python train.py --experts_per_token=6 --d_expert=64 --d_shared_expert=0 --hidden_act="geglu" --moe_layers=[2, 3, 4, 5, 6, 7, 8, 9, 10, 11] --balance_bias=false --norm="rmsnorm" --optimizer="soap_variant" --learning_rate=0.00287 --beta2=0.99 --max_grad_norm=0.5 --max_steps=2766
Below are experts of layer 3 (counted from 0) of a mixture-of-experts language model. Rows are named router (the router's row for the expert), gate (a neuron's input weights, with its number), up (a neuron's input weights, with its number) and show model dimensions 0-255. Each number is 128 + 32 x the weight over its row's rms, rounded and kept within 0 to 255.
After each expert's rows: a language model's description of what the expert responds to. This comes from a sample of Wikipedia text that the model never trained on.

# expert 26
router [149 121 123 133  79 128 165  98 165 115 169  57 127  95 126 122 142 145 125 127 165 180  64  58 101  99  98  86 132 116 147  95  95  86 102 125 125 149 152 124 154 106 108 112 160 114 175 144 121 136 114 180 115 139 109 160  90  93  70 125 123 143 115  69 138  88 129  89 176 133  82 143 154  99 149  78 148 124 118 139 168  93 119 105  67 116 121 142 154 133 152  86 101 134 198 138 163 136 161 140 176 168 151 148 146  94 100 160 146 132 129 121 175 113 177 141 100 194 156 157 160  88  50 138  91  50  86 122 172  95 162 160 140 109 118 132  67  75  48 156 137 151 166 127 134 182 101 164 152 125 139 133 179 117 149 129 158  85 149 175 181 196 127 197 131 115  74 156 162 159  87  84 127 174 134 118 139 153 162 144 124 142 164 170  96 145  99  95 116  98  84 162 119 159 121 196 189 166 133 185 136 113 121 149 113 136 151 133 112 189 130  92 140 108 132 169  99 136 171 149 120  93 154 160 125 142 108 191 115 116 143 145 171 170 151 133 106  75  89 104 112  93 119  81 114 137 161 130  97 166 133 166 158 110 205 140]
gate1 [204 198 120 127 106 179 150  89 134  95 111  83  99 178 124 167  99 176 142 131 116 153 126 113 140  83 115 128  75 115 144 127  98 136 129 113 118 139 137 208 134 132 135  87  97 113 142 126 123  63 110 193 157 140 203 153 141  62 141 128 151 125 122 157 125 124 114 121 162 124  62 155 126  77 159 124 110  95 149 135 117 143 125 105 101 161  89 107 128 107 110  77  97 124 221 148 137  97 127  97 131 125 192 120 134  70 113 149 190  77 122 191 131 139 131 165 134 190 109  65 154  99  95 115  78  97 163 101 129 140 181 121 183 167 123  96 180  78  94 149 128 148 107 178 168  86 128 144 113 106 125 104 202 131 121 164 169  95 152 174 131 187 132  73 154 106 108 108  91 107 122  66 111 116 105 163 168 118 146  88 118 113 104 137 117  99 173  70 120 122  79  64 122 188 121 193 125 137 113 151 156 122 120 101 113 109 121 162  93 167 111 147 157 119 156  65 111 115 142 163 114  98 139 193 153 183 127 106 117  70 143  99 115 132 169 100 146 156  90 127  86 112 107  99 141 110 116 149 156 139 141 198 125 168 164 109]
up1 [ 39 100 186 125 157 143 149 138 133 127 120 102 135 116 113  93 109 151 117 153  88 101 132 131 146  99 157 126 176 111 137 121 148  99 104  88 122 139 174 105 125 133  89 196 157  94 148 135 126 132 142  86 144 171  75 145 151 166 145 115 118 163 176 165 118 125 126 101  97  85 180 157 101 135 103 133 182 104 136 114 118 103 147 143 138 165 164 107 149 132 126 157 131 164 122  83 149 125 170 109 136 122  80 163 183 109 119 117  62 148  77 144  84 122 166  97 120 156 151 134 132 160 116 188 145 151 126 130 131 139 149 108   6 135 143 134  87 189 140  75  93 136 126 117 129 191 157  70 135 146  81 166 115 132 166 160 101 138 128 118 118 187 171 183 140 107  88 193 200 154  98 117 103 194 101 128  73 153 170  77 111 109  81 152 144 132 136 135 138 134 169 159 104 119 174 140 112 108 132 122  83 145  70  83 138  61 129 130 185 170  89 156  82  85 100 118  98  84 191 147 160 191 162  75 108 113 124 153 139 142 127 136 130 136  99 123 127 159 215  51 120  82 152 142 155 165 134 106 108 117 132 127 131 181 141 189]
Personal name pieces

# expert 35
router [139 131 101 125  99 140 166 108 150 137 153 104 183  88 183  81 120 154 114 117 161 141 114 118 113 104 132  90 201 167 153 103 124 111 121  92 143 122 132 174 149 106 194 105 197 119 129  79 158 159 117 175 127 142 139 147 111  85  99 148  81 151  94 114 159 129 187 145 154 128 103 138 190  91 171 119 115 131 106 131 152 115  68  63 125 118 153 144 129  91 135 200 133 144 144  95 182 159 136 152 149 141 171 161 147 118 177 133  88  93 118 133 146 152 146 138 132 155 129 157 206 117 103 147 174 144 116 147 159 118 164 127 159  82  71 161 109 102  99 165 127 172 147  74  65 159 110 199 104 147 108  96 147 107 127  83 157 107 173 137 202 146 139 195 143 105  89 205 160 119 119 117 153 154 172 106  99 162 135 132  83 171 150 197 128 172 137 123 130  59 113 129  62 144 157 155 120 122 152 149 148 185  96  86 106 148 139 122  98 131 154 107 113 178  63 158  89 188 137 171 133  65 187 152 123 169 146 149 174 118 109 113 148 124 128 111  82 109  75 140 124 128 135  74 158 171 186 132 126 147 116 177 137  83 121 164]
gate2 [118 127  77  79 109 129 127 133  83  74 105  75  93 132 159 156 136 170 124 119 132 121 115  98 161 110 113 142 189 106 159 127 136 152 139  80 147  64 141 151 152 135 145  92  99 131 126  97 215  80 144 149 102 136 111 144  83 115 115 124 126 155 145 122 120 151 170 116  97 151 161  72 148 110 121 114 109 121  88 115 152 167  60  92  79 150 120 128 154  99  56 187 169 138 160  99 184 195 158 145  99 119 160 114 166 151 143  98 139 137 120 110 192 125 133 134 133 191 194  83  96 151 178 156 140 142 187  55 130 137  65 162 166 117 109 131 142 129  80 123  87  97 115 140 130 115  68 118 132 148 149  89  98 115 128 112 156 138 129 137 108  88 120 133 172 144 126 161 129 156 125 176 127 157 155  94 100 213  95 123 159  99 120 110  71 118 135  96 146 136 154 101 176 196 177 125 158 180 126 140 159 208  99 115  96 121 178 142 115  54  88 136 151  81 112 112 108 167  77 147 114 116 175 147 133 159 104 117 135 100 111 133  92  86 131  43  93  74 102 171  93  95 118 150 118 160 164 100 112 149 114  92 191  91  93 144]
up2 [ 92 104 117 133 190 163 128 156 139  96 121 111 157 146 182 167 112 165 138  97 130 107  93 169 120 100 172 124 172 106 132  86 178 152 129  90 145 100 158 195 125 110 116  83 109 113 140 170 134  98 152  81 137 106 149 176  76 173  82 150 139 142  95 132 104 158 111 117 146 155 172 147 116 120 132 132 125  92 115 128 121 188 106  60 155 191 135 126 118  93  43 174 153 150 115 159 190 185 188 143 109 185 150  96 125 149 184  44  95 127 159 181 117 151 165 142 104 172 151 144 162 102 151  93 128 130 145  81  48 143  94 133 164 164 168 121  97 138 135 125  87 127 115  73 141 107  74 163 108 106 104 139 160 116 152 166 153  78  96  98  96 122 130 126 137 124 129 162 120 140 124 140 124 157 151 121 142 147  85 131 187 115  86 127  72 175 109 135 167 183 140 117 204 143 131 120 117  92  81 119 176 162 107  89 107 120 174 162  97  50 116 157 177  87 130  96  84 125 126 138  83 117  93 117 141 147 157  85 116  81 129 100 107 108 123  88 114 120 106 139  81  81 144 107 112 130 116 141 167 116 104 154 185  38  75 155]
Common nouns and suffixes

# expert 21
router [113 117  97 122  88 101 157  95 189 123 156 103 174  94 141  97 144 162 138  93 164 157  96  96  99  95 105 101 172 145 151 104 103  93  81 166 131 147 143 149 177 120 148  97 162  95 164 117 160 147  93 166  89 120 131 126 119  94  91 126  82 153  95 100 159 143 146  86 173 164  83 179 156 100 147  93 135 157 145 111 172 141  78  94 112  98 114 179 114 107 190 118 178 154 151 125 166 102 148 135 162 142 154 176 176 101 159 182 116  99 128  68 156 135 157 148 122 173 157 168 156  76 115 162  73 109  99 156 154 112 158 179 162 125  92 154 108 100  83 147 160 149 147 121 117 184 125 157  96 149 168 163 171  98 155 102 164 101 159 168 147 174 139 157 103  97  88 173 146 168  97  87 138 176 155  92 116 157 177 126  90 166 163 168  83 144  96  90  87  89  75 157  82 105 161 163 163 170 157 154  80 123  81 119 101 137 147 134 115 160 126  91 104 155 101 148  87 169 145 181 130 106 173 129 185 166  79 179 146  82 159 150 170 163 154 105 100 101  83 129 114 162 154 104  94 165 163 154  83 155 158 159 169  95 187 161]
gate0 [148 128 153 101  59 109 166 141 104 134 113 114 133 113  94 146 155 119 108 153 141 131  78 118 132 176  77  89 166 105 156 113 103 162 112 108 115 128 128 142  87 142 160 143 114 147 192 151  87 107  78 115 139 164 119 127 165  97 114 154 135 195  78 104  89  95 151 171  97  88 119  93  93 141  92 116 109 149 146 142 128 102 141 100 115 102  92  55 141 105  64 135  90  69 134 124 146 178 177 143 198 169 135 150 140 108 160  91  87  94 152 173 128 160 162 122 138 160  96 165 152  74 139  88 119 106 150 122 108 101  63 151 133 178 139 119 159  62 125 174 178 120 137 110  77 118 127 113 161 128  81 114 107 129 112 101 146  77 176 186 135  56  74 146 123 154 122 115 172 165 108 151 115 111 138  84 151 210 106 164 194 125  71  67 132 107 117 149 101  87  52 152 160 117 163 129  94 194 128 158 126 119 170 163 112 102  93 142 174 173 123  50 138 125 194 174  97  94 147  82 135 151 127 136 163 137 131 138 133 123 130 174 126 136 116 153 194 107 127 131 141 108 131  55 145 161 196 154 106 109 143 127 154  81 117 134]
up0 [136 126 121 177 145 162 134 141 161 139 136 122 141 112 158 102  50 119  55 134 138 116 197 153 168 130 201 120  95 106 159  64 145 167 101  89 181 105 153 114 124 112 109 139 136 132 156 130 143 119 114 114 161 137 140 111 142  73 116 190 118 179  76 208 155 184 140 154 135 144 132 165  88 145 144 128 162 162 149 168 128 135 102 147 143  94 133 155  77 129 124 111 183 106 165  95 141 137 180 118 112 138 100  80 109 125 132 138 165 167  85 112 118  94 174 117 129   0 115 129 149 123  79 142 168 106 151 136 134 137 117 135 123 140 114 146 108  98 131 130  91 164 111 128 108 130  39 130 143 124 111 111 166  72  62 139 152 126 152 184  73 120 162 106 152 186 141  90 100  96 127 177 150 113 144  89 138 140 181 104 127 163 139 168 158 108 109 106  96 122 126  92 105 116 150 125 162 106  87  89 149 121 181 121 130  73  81 134  94 150 123  88  55 141 111 127  86 137 106  97 128  61  57 170 113 159 141 144 163 152  51 100 198 121 153 131  96 175 166  55 131 125 139 149 122 123  78 121 102 135 142 130 146 179 170 104]
Place names and from

# expert 46
router [105 148 122 156  94 118 148 112 148  97 163  60 147  77 146 110 159 129 132 132 166 165 101  62  95 126 125  87 140 120 126  83  99 111  41  92 140 151 194 133 181 126 166 143 164  56 166 100 129 150  85 162 142  98 126 120 116 108 143 107 112 146 110 118 147 100 179 103 184 147  98 137 147 101 131 108 132 145 173  79 133 119  82 100  85  86 111 173  93 116 120 129 141 111 154 127 184 126  82 169 143 147 141 160 182  73 147 167 120  70 126  91 193 124 134 174 110 160 184 179 184 111  96 153 122 115 118 124 153 125 124 153 158 129 109 158  84  90  97 132 161 166 196  88 113 145 120 177 156 162 158 160 141 116 155  91 164  66 153 160 138 180 160 173 102 144  75 168 167 108 109 104 152 131 169 102 131 157 164 172 102 152 163 163  83 147  87  86 108  79  98 169 126 145 164 127 183 131 158 188 115 167 120 148 129 148 200 115  76 147 137 103 102 151  92 156  98 142 150 171 121  56 164 132 142 145  98 178 152 102 111 203 156 159 143 101 104 128  99 105  94 175 139  98  95 149 156 142 106 143 163 174 148 104 164 150]
gate0 [120  99 133 146 141 137 128  40 147 153 122  65 120 153 148 139 110 134 117 167 122 131 156 121 131 117 123  86 160 154 113 161 108 145  99 157  94  87  89 169 134 177 129 142 127 187 185 153 154 177 110  86 107 137  94 128  93 147  69  83 102 124 102 180 135 161 213 175 140 110 123 126 115 103 166 131 127 141 137  85 106 118 154  83 148 126 167 178 143 164 145 125 150 125 116 108 133  68 115 150 130 114 122 145 128 139 150 164 121 162 128 123 123 150 111 152 151 138 150 102 189 194 105 129 137 177  76 118  96 103 125 164  94  82 147 151 107  67 156 137 164  78 154 119 108 151  97 168 121 129 152 157  86 107 142 109 138  58 117 129 202 132 155 121 140 176  82 148 122  97 144 112 105  70 116 147 107  95 107 114 145 114 185 152 139 129  84 161  55 126 184 103 172 124 103  77 144  42 116  91 104 149 144 171 159 127 146 184  45 143  92 143  85 188 114 155 104  56  99 186 107  76 146 154 137 136 155 182  85 169 102 153 105 153 132 126  65 151 132 135 159 151 128  81 121  99 110 113 166 209 153 141  97  91 168 182]
up0 [148 100 131 103  99  59 100 185 130 127 152 170 162 143  95 106 153 148  83 131 156 148  67  75  95  99 108 135 126 130 130 140 130 135 159 100 130 106 168 174 128 116 145 140  94 120  98 129 166 121 133 103 165  75 132  93 130 165 159 145 106 137 195 135 137 139  83 113 186 168 120 202 174 126 110 153 154 104 122 117 131 135 149 195 116 102 140  91 174 132 131 158 132 137 154 112 150 143 137 143 122  96 144 140 139 153 150 119 189  55 134 120 180 135 113 112 105 134  26  64  61  83 128 107 120 156 110 123  73 141  69  81 115 146 159 117 116 150 108  56 131 175 130  95 102 153  93  74  95  87 128 104 164 135 184 107 139 164 149 158 118 149  87 137 161  90 159 139 118 136 119 164 137 145  98 139 126 178 141  74 121 171  54 168  82 116 171  73 147 175 151 157 124  75 139 127 142 160  99 146 184  99 134 102 149 136 138  86 192 135 101 114 146 123 139  76 192 181 156 122 141 130 102 147 126 155 180  99 208 101 161 146  98  96 167 161 159 123  87  93 129 101 123 165 178 138 141 131 126  53 117 129 176 107  74  82]
Articles and determiners

# expert 41
router [ 95 141  68 105 105 115 140  88 168 127 131 107 199  89 171  76 118 125 125 102 167 150 124  92 105 100 105  83 172 177 165 112 126  99  84 121 139 145 134 157 182 126 142 116 158 114 155 125 165 141  79 152 139 149 117 139 149  92 103 133  86 144 109  78 138 156 137  98 145 121 117 138 171  78 173  93  85 157  92 113 140  99  58  70 105 101 124 157 108 110 169 190 157 125 163  96 149 159 119 124 140 151 164 188 160 118 163 182 102  79 103 114 148 136 173 166 119 164 171 159 165  96 103 134 120 130 106 159 159 114 113 137 163  86 123 163 112 106  88 185 127 135 140  85  79 157 130 200 138 120 144 104 140  68 178  97 146  84 175 144 189 138 149 170 134 120  85 188 143 160 104  96 147 149 168 109 112 143 157 137  65 156 155 178 109 153 139 103  83  92  92 127 101 108 119 149 166 150 188 156 118 189 103  91  84 107 115  65  87 151 154 103 101 158  69 157  94 172 136 179 145  92 171 124 143 133 108 183 219 130 128 165 142 153 128  94 100  95  88 114  93 154 146  95 142 156 161 159  82 153 153 175 174 101 114 156]
gate0 [128 100 104  49 139 150 125 135  90 148 146  66 183 147 150  91 106 126 147 210 145 145 150 167 139  94  70 114 151 178  92 119 108 123 143 116 156 117 155 139 129 176  98 180 149 128 125 154 115 135  42 143 116 122 118 141 118  52 137 190 110 140 124 120 147 134 164 141  87 117 134  96 153 144 124 192 117 164 159  76  91 149  92 107 139 133 125 115 137 123 136 159 177 158 124  93 141  81 147  82 153 116 183 200 103 124 178 183  92 118 160  95 107 149 161 135 109 157 143 122 165  97 116 164 152 105 139 168 177 155 121 147 143 106  87 105 117  55 118 161 133 165 107 118  66 128 119 167 145 129 114 117 162  98 120 140 152 121  68 139 170  94 134 125 180  90  69 101 146  75 117 161 120  80 122 125 106  79 152  85 123 122 120 153  90  88 144 143 139 117 133 108  77 126 110 153 169 208 121 167 177 208 151  77  94 103 189  74 128 155 154 139 182 140 144 114  99 159 155 112 160  78 151 104 137  88 117 165 144  82 134  97 166 157 126 116  67 157  75 121 118 118 168 197 166 135 116 141 148 186 112 155  92  76 139 164]
up0 [109 122  92  89 106 110  90 104  79 139 129 208 138 112 124 156 157  99 146 172 153  99 142 118 109 166  90 166 140 112 165 123 138  91 189 151 116 135 136 138 141 143 135 126 132  98 141 127 137 145  81 104 141 131 115  99 162 191 118 158 146 155 195 142 125 131 118  92  59  48 153 137 122 119 153 147 138 112 149 125  69 172 141 153 108 129 130 184  85 162 160 198 105 120 185 136 105 133 115 165  92 156 163 139 123 139 193 112 124 109 118  98 172 149  85 124 139 160 133 173 151 171 126 110 159 154 176  80 126 168 116  71 127 113 141 198 102 226 137  64 133  65 157 139  96  74 123  54 111  86 115 146 124 142  94 161 100  81 132 156 148 155 179  74  70 135  85  75 169  72 141 106 149 134  82 104 114 116 186  99 176 110 127  79  92 112 149 161 116 139 174 185 121 115 127 139 128 118 112 120 101 209 139 124 108  63 158 113 133  92 172 126 135 150 133  93 126 105  72 168 150 113  74 109 144 112 104 147 127  92 124  95 189  95 162 148 168 167 131 101  88 130 159 154 163 115 164 137  98 129 100 150 152 120 131  65]
Institutional and political adjectives

# expert 39
router [129 144 139 108  82 116 153  95 166 110 188 116 144  72 147  85 131 149 114 124 141 162 128  91  76 115  95 124 161 142 151  68  98  55  83 116 160 126 154 173 121  94 145 112 142 120 179  95 141 154  97 137  98 175 156 130 115  74  97  98  93 177  86 104 129 166 192 117 150  87 101 152 163 123 134 103 149 151 153 106 162 158 113 118 135 113  88 152 119 127 144  99 166 125 147 109 162 155 140 139 153 170 188 161 210  88 110 126 162 105 145  58 175 147 120 138 162 149 135 154 154 129 141 176 126 134 128 160 156 150 155 127 153 115 115 189 111  84 114 161 162 155 134 119  81 183  90 158 133 154 141 146 101  85 170 103 150  60 139 215 128 161 134 148  75 134 104 167 154 124  42 110 157 142 125  91  95 163 159 145  85 157 189 178 117 187  86 105  97  77  95 175 101 137 172 112 142 135 136 180 103 107  89 109 139 155 130 144 123 188 114  86  98 123 136 101 110 153 108 160 123  62 142 175 204 130 125 189 164  76 124 189 125 154 139  91 128 106  91 141 160 129 141 135 101 156 160 119 108 166 168 134 169  81 166 173]
gate0 [137 146 145 108 169 126 116 151 152 146 164  90 192 132 129 129 134 165 169 107 181 160 160 112 171 126  99 131 149 119  80 131 133 116 109 141 145 179  97  74 119 142 124  89 100  89 170  87  87 135 153  85 106  78 157 168 183  99 158  53 114 146  91 177 133 185 166 162 170  80 137 151 143 190 119  92 126 165 151  98  97 166 157 130 134  90 137 118  82  77 118 185 169 122  58 110 143  55  74 166 171 106  98 147 158  60 104 125 148 122 124 108 151 128 118 144 149  64 178 182 128 123 118 121 137 167 122 160 100 109  90 125  84 152  66 153 170 144 134 119 121 173 176 172 153 132 120 194 146 154 153 174 120 136 110 100 156 149  89 141 131 153 111 177  84 151  79 124 157 120 113 192 167  99 136 123 136 123 168 162 174  93 136 135 150  49 138 162 160 159 152 105 130  91 131  66 164 170 130 113 146 139 155  91 155 102 172 116 165 110 120 161 111 134 133  94  51  92 105 143 125  85 129 133  95 133 147 158 132 158 131 129 142 172 162 153 121 166 130 161 123 161 145  54  72 170 112 114 156  86 155 126 167 172 145 172]
up0 [137 100 124 140 162  57 188 127  85  84 115 193 110 174 143 148 130 110  56 186 100 121  97  82 119 111 123 100 135 182 152 135 117 160 123 117  86 128 181 146 101 164  85 125  97 152 103 113 101 152 141 158  83 109 133  69 198  97  73 156 119 111 181 127 105 114  98 170 144  90 141  91 124 164 154  88 132 109 107 116 149 126 137 121  83 136 146 134 144 102 108  94 113  93 156  73 111 169 109 126 129 127 107 176 108 139 119 174  98 126 108 144 103  28 199 130 114 147 147 105 120  96 185  88 186 203 157 133 117 133  71  84 135  38 105 122 208 173  92 110 141  97  99 136 127 134 197 104 145  97  82  53  93 126 125 118 141 148 137 101 155 116 158  90 202 132  94 152 174  99 131  90 123 148 107 110 109 113 142 143 102 135 156  96 123 169 189 142 132 140  73 114 118 159 168 154  97 120 124 142  88 135 146 149 165 122  83  98 149 137 108 183 108 144 104 127 154 144  85 129  84 123 187 150 111 100 103 119 146  85  68 126  93 142 144 132 164  73 132 141 124  79 121 202 158 117 169 110 116  91 120 153 129 134 129  94]
Prepositions and quantifiers

# expert 33
router [138 153 100 102  41 122 166 114 176 121 180 121 163  90 147  63 135 121 139 133 149 176 121  88 127 109 118  97 145 103 109 130  93  78  67 162 181 123 174 130 162 149 109 120 131  84 152 126 128 136  69 193 107 121  94 169  89 129  74 157 125 128 145 117 134 130 128 120 179 157  94 149 165 111 163  78 127 129 128 138 155 114 121  84  86 106 139 134 134 132 198 131 129 155 141 142 181 149 154 116 171 197 154 166 157 114  98 167 126 136 154 112 159 108 184 131 117 199 133 148 148  82  65 152  91  89  92 140 190 129 170 138 146 102 125 161  92  86  75 180 165 158 119 103 104 154  96 172 132 134 163 131 139 114 166 115 146  82 151 205 159 212 124 209 137 109  94 191 136 152 102  90 138 151 170 100 147 122 152 123 105 157 153 171  87 158  70  85  98 117  95 138 132 164 114 158 145 171 106 162 145 115 101 118 131 151 179 129 122 173 130  93  96 116  98 136  92 143 149 182 133 108 173 143 136 143 108 176 146 102 164 132 139 206 119 137 104  76  99 112 113 118 150  55 106 130 147 133  83 166 174 146 153  80 166 167]
gate1 [119 199 130 146 152  74 118 130 143 188 148 160 146 138 133 150 157 159 159 131  77 103 103 109  89 124 161 147 152 160 138  39 149 131 173  99 146 158 116  57  71  83  82  91 149 130 124 132 143 193 168  90  65 114 132 100 105 155 147 110  85 176 175  88 106 133 118 107  98 196 176 105  84  89 156 148 163 158 203 142 121 137 129  80 129 125 117  70 101 162 128 113 135 102 169 139 109  87 154 173 120 145 137  87 151 108 154 126 160  74  53  88 149 147 148  97 127  73 165 112 117 147  99 182 161 151 120 132  92 115 156  91 170  72 142  80 158 104  82  74 115 140  79 104 162 128 149 120 150 107 127 151 105 100 150 153 157 136 138 185 120 110  94 135 128 112 143 160  52 143 177 119 125 100 133 117  99 132 111 120 151 100 124 158  94 118 166  86 113  82 154 130  82 134 190 126  53 126  96 145  57 157 107 119 198 110 134  94 134  68 138 143 118 187 169 114  93  83 135 155 164 162 115  87 141 102 113 142 118 218  51 121 165 135  99 142 107 122 122 111 123 127 121 136 111 119 110 165 122  92 137 143 130  98 113 141]
up1 [115 126  97  75 166 138  86 166 126 122  96 151 157 155  92 130  77 116 112 145  85 153  84 214  88 116 102 150 102 140 196 120 159 177 102  81  89 130  99 143 135 178  94 133 163 105 134  91 143 141 198 115 106 162 153 188 132 121 117 105 149 137 156 135 164 148 179 119 116 114 175 105 170 135  53 176  83 143 165 140 125 111 136  73  96  94 105  89 126 110  88 153 161 104 144 159 119 136  80  75 164  98 105 142 103 109 163 100  85 134 155 182  90  91 170 119 109  86 131 108 124  93 153 150 194 111 171 197 148 130 108 167 170 129  87 146  75 135 121 140 106 142 163 113 144 130 148 177 101 120 148 117 211  68 146 118 131 150  77  57 120 122 173 156 110 106 152 108 148 105 167 161 146 128 139 155 142 110  98 102 105 134 118  56 121 123 119 126 143  86 144  46 168 139 173 146 173 122  66 123 126 111  85 105 131 203  70 135  99  69 134 167 141 153 133 107 157 151 124 130 119 129 139 115 103 102  95  87 109 113  77 104  75 126 115 105 156  92  94 151 153 112  95 107 104 199  59 109 113 123 152 169 138 119 170 135]
Personal name starts

# expert 44
router [123 129  73 123 112 163 176 106 176 111 148  72 193 105 148  84 152 146 147 146 158 151  92  94  60 137  89 108 139 166 125 101 134 108  97 108 145 177 142 120 164 152 150 100 166 124 155 106 148 230 126 170 107 147 132 107  89  83  86 163  57 131 111 113 174 152 141 130 147 128  87 140 153  94 129 112 165 154 140 105 157 116  50  82 111 100 103 168 192 120 123 140 159 121 174 107 158 128 110 120 139 141 163 130 127 130 152 139  98  90 108 107 160 139 146 167 139 131 171 143 175  76 120 170 145 147 109 143 147 129 149 107 171  85  53 131 122  83 124 146 168 122 139 122 110 130 129 146 114 133 109 111 176  63 147 106 175  70 167 175 170 141 135 160 158 116  92 160 162 139  93  91 180 155 190  98 165 201 166 143  59 147 184 194 113 131 116 127 127  77 126 108  85 132 153 129 150 152 153 148 111 182 128 102 123 109 137 104 117 146 127  65  85 211  76 162 101 151 156 148 115  69 151 143 115 134 114 172 214  78  82 150 154 147 167  85 137 131  75 105 120 142 126 112 124 184 152 130  97 146 148 155 143 104 106 152]
gate1 [114 131 120 134  83 191  96 149 113 135 155  88 155 120 138  67 143 147 154 132 120 137 111 147  89 120  98 137  89 134  74 129 133 126 145  83 150 206 122  99 119 184 132  99 120 174 121 127 146 178 129 110 121 145 166 144  69  78 118 127 152 113 157  68  87 118 126 118 138  82  88 144 103 114  93 157 194  60 124 144 143 133 108 128 141  80 166 136  93 178 181 151 151 177 162  84 119 145 144 139 121 100 125 139 112 120 160  62 173 114 128  73 171 123 136  42 108 118 155 109 115 155 156 139 133 149  75  87 190  97 133 134 103  89 135 152  74 110 173 142  93  94 123 127 149  92 170 174  52 139 164 132 147 191 175 165 125  87 168 159 132 137 128  75 110  93 113  87 159 117  73 111 186  84 135 192 141 156 129 132 100 119 125 148 160 108  98  99 101  83 133 118  89 121 127 114 196  96 146 130 114 156 121 172 168  80  55 139 140 107 161  55 161 160 161 126 164  79 127  84 144 122  64 147 176 112  59 131 128 148 119  91 117  83 146 126 212  81 108  82 155 120 132 138 122  82 110 149 130 114 102 126 159 139 138 144]
up1 [161 135 118 160 152  66 138 103  92 147 126 101 131 125 126 192 160 156 140  80 161 156  97 131 152 126 160  99 192 185 114 168  72 123 145  78 179 125 151 125 200 111 149 119 156 144 114 159 153 170 123 147 100 122  92 127 135 144 175 132 146  80 136 131 116 135  72 150  71 130  99  97 115 138 100 147 153 171 144 162 134 112 141 118 103 182  77 116 164 137 117  63  88 119 221  81 149 132  74 122  70 178 196  66 179 135  83 156 146 152 104 129 138 183 109 164 106 105 114 123 121  55 131 157 149 106 107 140 130 118 114 162 113 131 119 112 143 100 101  95 157 141 125 143 117 120  69 165 138 164 135 100 140 172 171 183 153 118 148 118 135 108 110  51  83 131 133  92 126 135 166 111 162 113 179 140  85 130 154 111  83 122 174 133 147 133  92 146 141 149 136  61  91 121 135 121 171 144 130 120 161  69 142 198 101 170 116 168 210 144 162 124  93 159  99  78 168 205 150 100 125 116 163  64 155 140 142  69 113 102 126 127 107  61 126 121 126 111 144 169 122 151 101 184 164 125 174 120 102 158 156  83 116 154 112  93]
Nouns after determiners

# expert 10
router [ 74 123 107  94 123 106 149 124 125 148 179 116 193  46 176  82 123 164  92 146 128 145 106  75  65 102 103 133 166 154 121  82 122  35  98 102 146 149 122 178 117 121 137  94 177 145 164 138 112 171  87 178 123 132 133 120 120  31 115 137  84 134  93  77 153 151 191 113 167 104 128 115 177 104 166 110 112 115  75 160 152 150 106  97 139 145 134 108 121 139 139 132 129  87 180  98 144 103 107 162 162 139 172 187 141 112 158 152 146  59 149 129 137 111 173 158 149 113 134 183 146  95 106 130 130 108  82 144 169  90 123 135 177 135  99 130 114 100  98 153 125 164 132  88  85 179 115 182 116 135 148 113 156  79 151  85 174  62 153 166 218 151 123 155 146  99 101 155 137 115 141 133 179 129 138 101 149 148 155 121  83 175 187 157 141 161 129 137 131  77 103 155  64 122 139 131 169 147 150 164  76 149 122 115 138 123 131 112 122 159 138 119 141 177 103 130 150 159 128 154 177 114 175 173 176 133 125 142 122 124 115 157 168 126 182 111 134 139  69 124 146 119 182 109 138 158 161 149  84 122 120 212 148  87 160 203]
gate1 [111 127 131 141 133 126 144 176 121 116 163 119 160 128  88 146 128  96 130 124 118 117 117 102 141 166 100 168 107 108 128 183 187 117  98 144 182 142 116 128 117 193  83  94 128 116 123 181  45 168 137 107  78 100 120 156 147  79 142 123  92  88 135 111 122 164 114 173 129 105 129 167 162 117 101 144 152 144 106 162 136 151 109  71  64 144 170 112 242 210 109 121 156 106 122 139  96 113 122 170 181 164 175 131 112 123 118 172 183 115 128 156  97  93 122 111 136 146 113 175 101 121 129 145  78 105 120 186 129  85 168  92 118 183 118 109 156 146 107 165 121 115 102  91 203 145 109 152 131  80 107 159 101 210 116  68 144  63 137 136 130 109  93  97 116 135  90 108 166 108 188  88 196 128 150 144 130  77 146  74 148 108 140 148 103 137  83  98 149 122 126 142 146 126 161  93 176 154 157  82 164 108 131  88 116 118  94 146 138  67 128 122 155 163 184 100 154 133 127 102  99 113  83 160 165 103  96 128  81  80 152 138 139 143  79 160 157 188 153 150 192 181 140 137 106 147 161 132  79 188 136 188 122  93 122 160]
up1 [145 110 126  73 119  61 187  77 134 145 119 161 118 180 153 129 136 121 132  77 154 105 103 160 140 134 225 132 151 158 141 131 109 216 153  70  95 118 124  80 135 108 102 135 124  77 126  44 215 116  98  99 158 102 141 146 140 155 127  79 163  99 112 117 155 146  89  72 118 131 154 133  77 124 130 113 132 146 155  73 180 151  76 117 198  90 149 141  96 127 116 109 116 159  91 169 119 147  91  81  50 152  81 133 177  89 120 132 138 132 127 175 122 139 149 139 152 132 156  90 144 121 128 141 145 107 131 121 150 177 179 164 104 116  89 110 123  86  95 156 134  99 145 153 103 141 175 141 127 142 131 134 107  84 160 160  78 131 102  86 121 109 145 185 193 144 133 156  66  70  55 107  93 111 105 165 129 134 110 142  97 184  90 132 131 128 122 154 120 190 104  92 155  96 133 119  90 109 122 174 101 160 156 124 114 127 158  83  61 145 116 101 116  89  84 157  70 118 143 156 126 154 199  84 110 131 210  86 163 135 133 114 121 146  99 108  98 123 137 121  95 135 111 124  88 116 132 120  84  99 139  60  96 160 126  98]
Topic nouns